config = dict(
    n_experts=80,
    experts_per_token=6,
    d_shared_expert=0,
    routed_scale=1.0,
    norm_eps=1e-05,
    parallel_block=False,
    init_std_qkv=0.0588,
    init_std_down=0.0,
    weight_decay=0.012,
    lr_head=0.0106,
    decay_shape='linear',
)
Below are experts of layer 4 (counted from 0) of a mixture-of-experts language model. Rows are named router (the router's row for the expert), gate (a neuron's input weights, with its number), up (a neuron's input weights, with its number) and show model dimensions 0-159. Each number is 500 + 40 x the weight over its row's rms, rounded and kept within 0 to 999. Numbers have three digits each.
Before each expert's rows: a language model's description of what the expert responds to; "mostly gets" lists some tokens that are sent to it at least half of the time. This comes from a sample of Wikipedia text that the model never trained on.

# expert 21
What it handles: Word-internal b and suffixes. Letter b inside words like Am-b-assador, Um-b-rella, ro-b-otics, plus inflectional suffix pieces such as -ed, -ing, -er, -est inside ordinary words.
mostly gets: "b", "B", "ob", "ib", "eb", "amb"
router:476477447578478589520514487498466534503518542539531526532485513502442481498497572491524493437570470492557473453467542514475503485505480458488511452492528419430520519457422529472507535444488506525493495466539502556471476610492476466526426491450530503422563517493528515514493534582497501396518374521438572508535478462450467452459537497546524570496453431562526513414485541508531514480556506563514535527530408485559497526458507502506485522515504469497493488520464506515536518510476430
gate0:497524446540501525521475462537499488430503545520509483531449519459512438522568488442378536593531505516540538428471488473493511499490497464425509481480468503553569492460445464521535577458514582511521465465474501544508450541525554509545486464421572510469511514490493504473490506510481497424509498524467480514499430586506526518460495536513528464526511440559481525478552595457550543507540480585412538537528466514561454524494551534502468530533547521439499492480557436460531553432506473
up0:544460541479541470482521527515500508613481450524525551514548507544533501513463503440488583475474524477436434541534532478540508506498561619509572477466458549558465538497452525554533460522470431535440499430548557514437533481460465492473496527585447466521462475511536493459444485433471473575478462520496496486469549553490479548527523443426417477481561547532472475529471498506561480431516512407499524528499506539496545528511482508558542490541538450494485497424514499478546491474477522
gate1:519427437520493536444484474575515518486514446508430590490442379516552475509462477498533432495521503564503503441495488532521498449474528506472513458506514405480456512528482501527544518484472453501419492518463551578475497582490418494503423547443485513482478545466545481530427583446517463504479452460498546495534539478485525504496468525497498555432521438524481451550468530459580538510485455550514474504513418538480465511506509517524541445508468557504552447536494452453549514521519558
up1:492517516511518471519483524435509474454571464488467527536475518473450527544527493539474346507513520498509557495499453437514479542442475511479467512520531497494500462530447474470506536585523418478527389525511463550568475467564484459528474496430516585483430506479479536456466497441519471498475512473534510573523508526501468460514525479478464543521491566484500500514411448436588511522465510581525497519513513475455500474473516554548482540621413490475494516462524504490487433444465522
gate2:470476477481530505501525544516536520528503589446585515457479536551532489447394501484542458537512518478544458528502509501536442522449501498506426457517519533491487558568506497441572509528512466384542515441491520434467516471528455445481494494508624511435492534512514573579463495575420547481505457499506550466548489519475498468516464458529536472416494476419535533497528594490499473455480547489495473545517494483570502518484572484472549500503575504523470468494446528492491534527528494
up2:461578537503499523462457529516584453554451524565468492596528530531469469494465529541531517451543583492497469443521453490514522518482582513560523519533420479504543463518485428499532570501525501507459508479483482547464496457528559512551518539456467506430449482462500567550434471475463550446553529409393494521509497525511516510530442506489540553562459535518559478532551528495520496534555514470496478514491495458421513500524468552555510443554507460494509470493519536453443421533459446
gate3:491491499542539473507549484499526550558520494503571503511424457531553528548491519548529521460479501506470463473528444552493513494492552474462453462458515507431495486404453514495493464425456507548441526530512469484465507487463534511501514462549442451483546451487529485421496438543564543549527465490390485413495466451593505483590486483559508518522496455511457592489537465489513454511544514580439515455477478581587520508477520499510500507481556563552574517498443526527507474444505528
up3:529460577485504468496509483519520443541538491437512523436536587565529455551536495472401476539494532470449416498428509509504499490455559517523453501490489473548465519515494502524492538530565473522482532536555463454469536553459539525470557548459477546555450484511517507467451470512449519529483506534538498536591428539447495462498550439481474482580469477507431462455531542432486569509440517515511525602527485513460513518412508575464556468477518562486472524578522489464454478519520503
gate4:455453491496518566521543593502477509488462440517473525508531551435507502546497469564540490599483497497478491469499527482511608443506502499462542536524473494547427459379511480539509567465468544534533476461505490438500527572467486547519506488563437473485528422494494463513515505503454478438545479564416489486502494531459512458450432510469529455475529448492535592387541517520527542540524555476487540532514517480513533519413513475440498495517492478574527521486513465458527498519562470
up4:476591480447570459526481551540537544503514556466465507487538512497485500468502380506446522500519532562509481522508498529558558465544494470528534533477553416550526471509503472514455523510444524425551528530454538529580531488469518488520528460507448488613499471441478558488514501473541539477499513472596496513527537524437535452469427525558448428469488486464517475553436520510488532483584521456454481444543482518497495485550495552515386505462478500525496502538475415472487506443523494
gate5:482500533589450530463551410509549477488501482487477532573500550530520464522529495512518543418576502575535525457511497529493465558518447509503459489468530472559444563484540620531518522487453537496464458436478459492475518482574511490544511461556539498541548572502543493458527508505557591479527493597463503487538472490532513491547436462550516548507539538510451531431519554488545503455516498429524540502523477562545498407490488559563495512486480459466505528526450512499548496530526432
up5:501535428562504512494483411465566565416604434504497570411460519543464504479562473575477511493477513448449473495469520467486506492503471533520508509439517604486454492519527557505448507512547457435539445485498508502449515522520505555498525536462504506535436449478485473525558481484489598501536498498497569522490488493448533501500483528504518479470533505546490551470469529495499411540453470442548540501430511529516454534482482524516457507448434462430488572489561453439481462566537462
gate6:427404436446479468525380509465497550508527522459480471576480514484527555562493501543550507500472493502502443562523546558522461469532501538492456458465525518498498503525392535464421525483515509546466509472513472525444477554464519511525509560547477538425569403532590554491556474518477491493484536523449505502462477520546498508532482439573519572505524433522445593468470531526530520515456501499571559503514514478527454502482518518511466470519503450485432480552520505485533576529493519
up6:553457505476459504442472465502480484501479455446438464480509497490542523522494487479453496436429510507487425560462485492505552495480492558524464530528460532544488457491520464549454555649536597495536423491499501524525475435527548528507498454433491487458463556505508529468477536514459479537460569462437462500456480457513494489473491574445438553518520537491542546502469492616526549502489583413544491486436445491550487492521481558542513521473483515582433492504482525547491488553489491
gate7:482439537489467478496508569475482453523495609487484500467463557599605512486485507491548452461483587592486478512468445436551523466505517561465509519508546485485472498432481515546501559512496516485521508506491476514467454521511540482543523476554543504480470573552471547576472462525493549534473509536512560472419441517482524473443498430526490530455473456467515556409459531515591483492540592563518509530534470503476430529503474539446541463510483537457436499537523493503475486500575484
up7:513485508451480506510495463490486483505452544463513499469513469503517518534501465431483502532529505523520438509537484550469496469491484465478557469531406603482471544482523449479547487553522479448508571451574440474514509433525442593439482538579455499489498500572522451432480473467548528533465501525418549540535475502496451550510506567533572450511546464476512594479516490564590476371499506552462500481423547499477421525528482483486494527489536464454518526505571496502473482473527486
gate8:561525485502522491547512536507574473492554461562490481561508567453550475498451552532500493438498416565545512529490476517451518471470544479446520526507501504454404473493550486456555481531528497527533539434520486543517495577552521551519509504506510511461522514542407486490498560537494573485453513493573477457501556498561560523554453484496529609484479526586494468538485472460444483476447511500512575528546448461456437549442528538456566435516504469465497543499541466528549542447507458
up8:495508447468555536521515519469598420495505467518491427547559532441534578499453489532522485511451555455513500490520455465487517529512468471509514502445609485522558484508481577496494422542532500511443443513514500523535464525528482519450498520529459481530447470508446503463492488472443526527553517548459502521450444465517499454488498610521544507518523478554534474534456527470512427552586461452488432519402565478583568528548544520472516484453537463574491494459498466530546519531512550
gate9:518402410592460548540533551518471507485523466447549495553449501450451465560473442460492524441532452483555490416545472480476467531511506404481538509530449469507469572429521506516485507479478503500468511445518501513516479486493497490461476534443487526478584502547496540544478557454523554439513485536475531418561469571489481526497484498543604512469445533491531460429463565444486458523487487620454470509514537502542556562496509512517511458515508468550536498485495512517511533446484474
up9:570446477493444442585475511535449502529536517471540499514502480433465453520530542444474535527503496539480520525499516503505501500444472465452488462497504485462457430458540526502527566462496483491525445575451427490412497497563476474526516521412424489488547416497486518475569571456494537439465531509502497409517488511563476470484485523461499552478473458595484505533441601550526422421487411557466520459502518504507526499470452524528502499508546533493501519542531452443572492514461497
gate10:464437514562402566475527490431540499475598475524569484520487515439446484561457523504500508505502454533520507458411493524467495510459483422469566447484524478446474496451491512474523535488513534500491491530476549542528498464491507441513448622488514478460503468525469498501488525510488579465537497444513488406470511499552491567488489442493482506504516460457459540482494539555562518540571492569418465507437492537534439501570511493563436504496458485560520508575503516532478600500525492
up10:399503487509527499491423554494486484517455503552437456482528493486452541572513587456562472494516473487473527489483446456492471514548525424521498549458477436475493458495575460589509544480485556465559522555517525503434473467555554458489479492504449463527565540541507499491449482506569483559447578460625446489493504458503496497528499510549462518491475510456491508481436469445536565509487486543481450588485475526534527558531535508454508429495498509474478466481527505480388507496517444
gate11:527572505481487503549502496535527501520545443484550492642469497520541500478501473492598555473563507516500513480423502501542483466474504492553537496483474531489520485469468504441509547486462502457441515533508465442431424519538564505558464550442544447479485464486494476580538465395512568506441553474454537452517506475563525555494491520499445486603542488505512543456558497438527528536542517501549460480518537564505549542493545484557429493447532475515516481544479469478449491545540557
up11:435490538553490454532560434470511560528544520472507491534501458504560519509461532489537491456509538507505410512500555491494518511467500503564524511459526473512445540560479519425574486474516578510519490464570563519490493519486413533433449507474531548519461519500550503533484489555489464463514438488500495479497518516544464483537452570475405578495416488504483514554506487468451548452526526570450405435497527528468475417513465503496438468470512448502488386504481487587507481439535503
gate12:558480510537508512453498460502494498516548454482485440485538521528508495524467514455544511437572484587487494411499525511488502567483474523495505541450466443401519574495486509454541504446485496532487488440546466551454534496519546481535452553523475449455590527543538505484478490519572553472535456534501540408517510512539527469477525552495530568505501507494481584435516471469555489476549479476540539490504482501461463513392491557442440532560464463458473533537463574534551599467478553
up12:588546495471530505484509464496541495435520444537447483476491490538484505532492496511418543547506561513499573430564506450502591508548497513534472517544491512500491524509515466439522453514479509472481447466496562494491476485492458521429561492487466470537416518533461520441504473425434507507519499491499476498432531512536436513491570536532529440550497546557401541449569469473539546500554531458545423547513511513495555510490513509469480579390558484502493524608491529454540496466458526
gate13:518489433457557545538506459543464489467525452529501541465525477559580455487532475464469538580565445454531479475514567439550599479448491489504474481508515496461518491482488441484570443535465571508447524519500550484529574559498532501424445485509477516444566446482487489483481459546468498491508453565510530443439472544496460526510562474572528556465523471498509514492511534507557598433461518534513532422527455496550448554478521540523478496532556499522570451522483551564494536513463481
up13:489517478515523489472541512487434495481455510559510465427583552469485479532507488539439438512483475501475447583542533488528548411531506480511465540559463512591506538502596445526478497520550525535590496552451435519478495508468535509481453461607540532469491535506465588484576485488467486481497498469542506579474458498540543498498418477518530505500479503509508452545529547494522509457619477591519486426504466524466508497444421525499482539520550527466474492460477474482517512478433480
gate14:447561503655514495512455474459531483409527480528491494486512419445418473575497490523510461517519522567480529532506482554522481475517524556477556442519513469499469477542466474462480510472521527496548435477509541495455509497516458547495511481522467513525462446474428515475550493523482411503564508480489511524513518567519534520497522536538479480595539504456472513578497416466528470444451457565518499534507490587505518489481504492548501510497491523481536461553522488397497376463434513
up14:523449459539583491506496482504507517517474548497599481472511504491556484497494480461527496567423483438486512455473514428524538451499532473478435531529448429555445548526431493455551454486502539498533461580560458444428500451514433526512533381516502469498495461478479507419535548498448462456525531541469460505508500550541541518503478439454494526541535484482579496523495499365536505522500514516520486513465497539474568490492481454473562451462477460534522440567505495470437450493529508
gate15:511445507569513490481483508453446548536512530557500527480450492516476407515625486437525483481520441541568497506577502491524422508499487456514394495500536512513474508471502523434505541509568502501447469490521525452471432512551497500507445446549490476521497496517421499526456518535616500552472519495535516561556481493460556455501494500562472529451565508509477491520521547538543474538489419472590496582532490541492496447544497531514462581468516524452475428498503463534511429505457488
up15:433566474562480507476508538480486483464481487473567458464409551396496529464532551460536456462524537553597504557474514463442459574507470508552450516528487475488460490507504511530466439528476520434497489452530531486530505504529515504549512517564489494519502481533426423487446433507559442510478531497507510522544516510521537503518570569449423469539525521559553494552454529523458505501502548500453486567532426526478463553532452631503508492486474528480522479513486583436527522483474472
gate16:429460436578482532434567486456540504492531498513466599463543504479424461548477616539535613536547504547501466565496455498492547414449490496502527458520534458469513482411491540472480453506539510486467473397549473495518525552511544566476520541536459464474537512472459498477499513485609413508491480544493511482486564484468537457497460481507514501488420459484526547493499426521515487513523450506531553530449459511490513504459511514501453546440518482499525494486450491511506495493465427
up16:571501539500612495471464459511458502511529396530452466494483515488431493483514549448510499462530452557525453497497490462495566456528480537486510546526455578501484450579484540416511524496525562525464461512456467511433481472531500473476568470517498478495442438481452521506485494452496454490507460492485537535458532561439507528489367485474441454492513510422510529534455490502536508510510524443557477473468490477537542431526460476436483526459558436431541466490514449452449467530567561
gate17:489502512515497497467509499501391539510480455570504447456399496464466416515455480432522485461566467543473503490470511509477460544503527493513511450561561500530509523497508552566565542423507490551444498493489529550496460576560520492481424533536577437465468505532486502555516471432511540448527389579491454460504461485506507422480498480537459481574472453511460458467533461533498505498546516526519539473576459538517469510495558535477485565498517457580503555467437538468485515479476485
up17:442511519466517474542479433492494506502492529535543497530496501546437446416475477466533584466495457550468471474522509588480522441517479460501475514469489562484448532491565488522516498535443529494550471416445459537490504542481489470427414493534458485457596470491549548595495529472539494453521458529560465527563493556482500483537464448483493583498486462534469474454524505444501508412466460442578538519543502559544498505455475544466532490488517463488459420538504596488458478552532493
gate18:446457398582489529544512478514496532515506539602480464553442486498507513527513520429541502497520507492539549447528506481454502472515488516509457442425531451517539526483463534520451483505526525476447448507495510602457571485563449476494463502438555451457594419563496504419501541454526535499466561498489545486476566518526518455501500480546542488538517562474537477515559506452512470524499566583541433506500492546473470536489589456500464507457482473540501520492478456545544422468473530
up18:483507508571469609482537486546500498477526525475546433509511451490498476506479509506572534499560519502428600510531484460461506485578532546507529469556497537529573477470488395477501525470536497407548493492477477553552471571509504466525454473512500459497523415590449500547511539511559492465474498456438454552529499513550505521522452446515526513462494446500542437421496486541479579531468591466521502482440470494480543480561479503545486568511505428430542533451485524508496494532472508
gate19:469492478514477532510560521531515564467551503533545476464440463488472543519468518511572532497563567459418498446475562520509517450480499476438497486525434473503507494509534407482491570552524533492421556423496471510473465464544523516525524420457509497488532453465493551493479498540565460485510420471561547527467490432503547458502435497560465456458513464456501459516541476484510462461541497537516476448449441491522510469462517524510456556457526479517604456564460495555542464391438471
up19:459496456400484542529526497487560518507406493539524475480498514575453553495505518481454542523519506477437480509479477507460517469494533471455518462480492480466507529517479461474570490478510497440467415565470493547536503508519490556458480530494525534510551498502564474437526474502520526511489528496532442474478438424492541496437452485427470518518419414494509524502509559556473539462555482531488496515450445408438444499483467572537512505563503483577472494623464502533491563401467444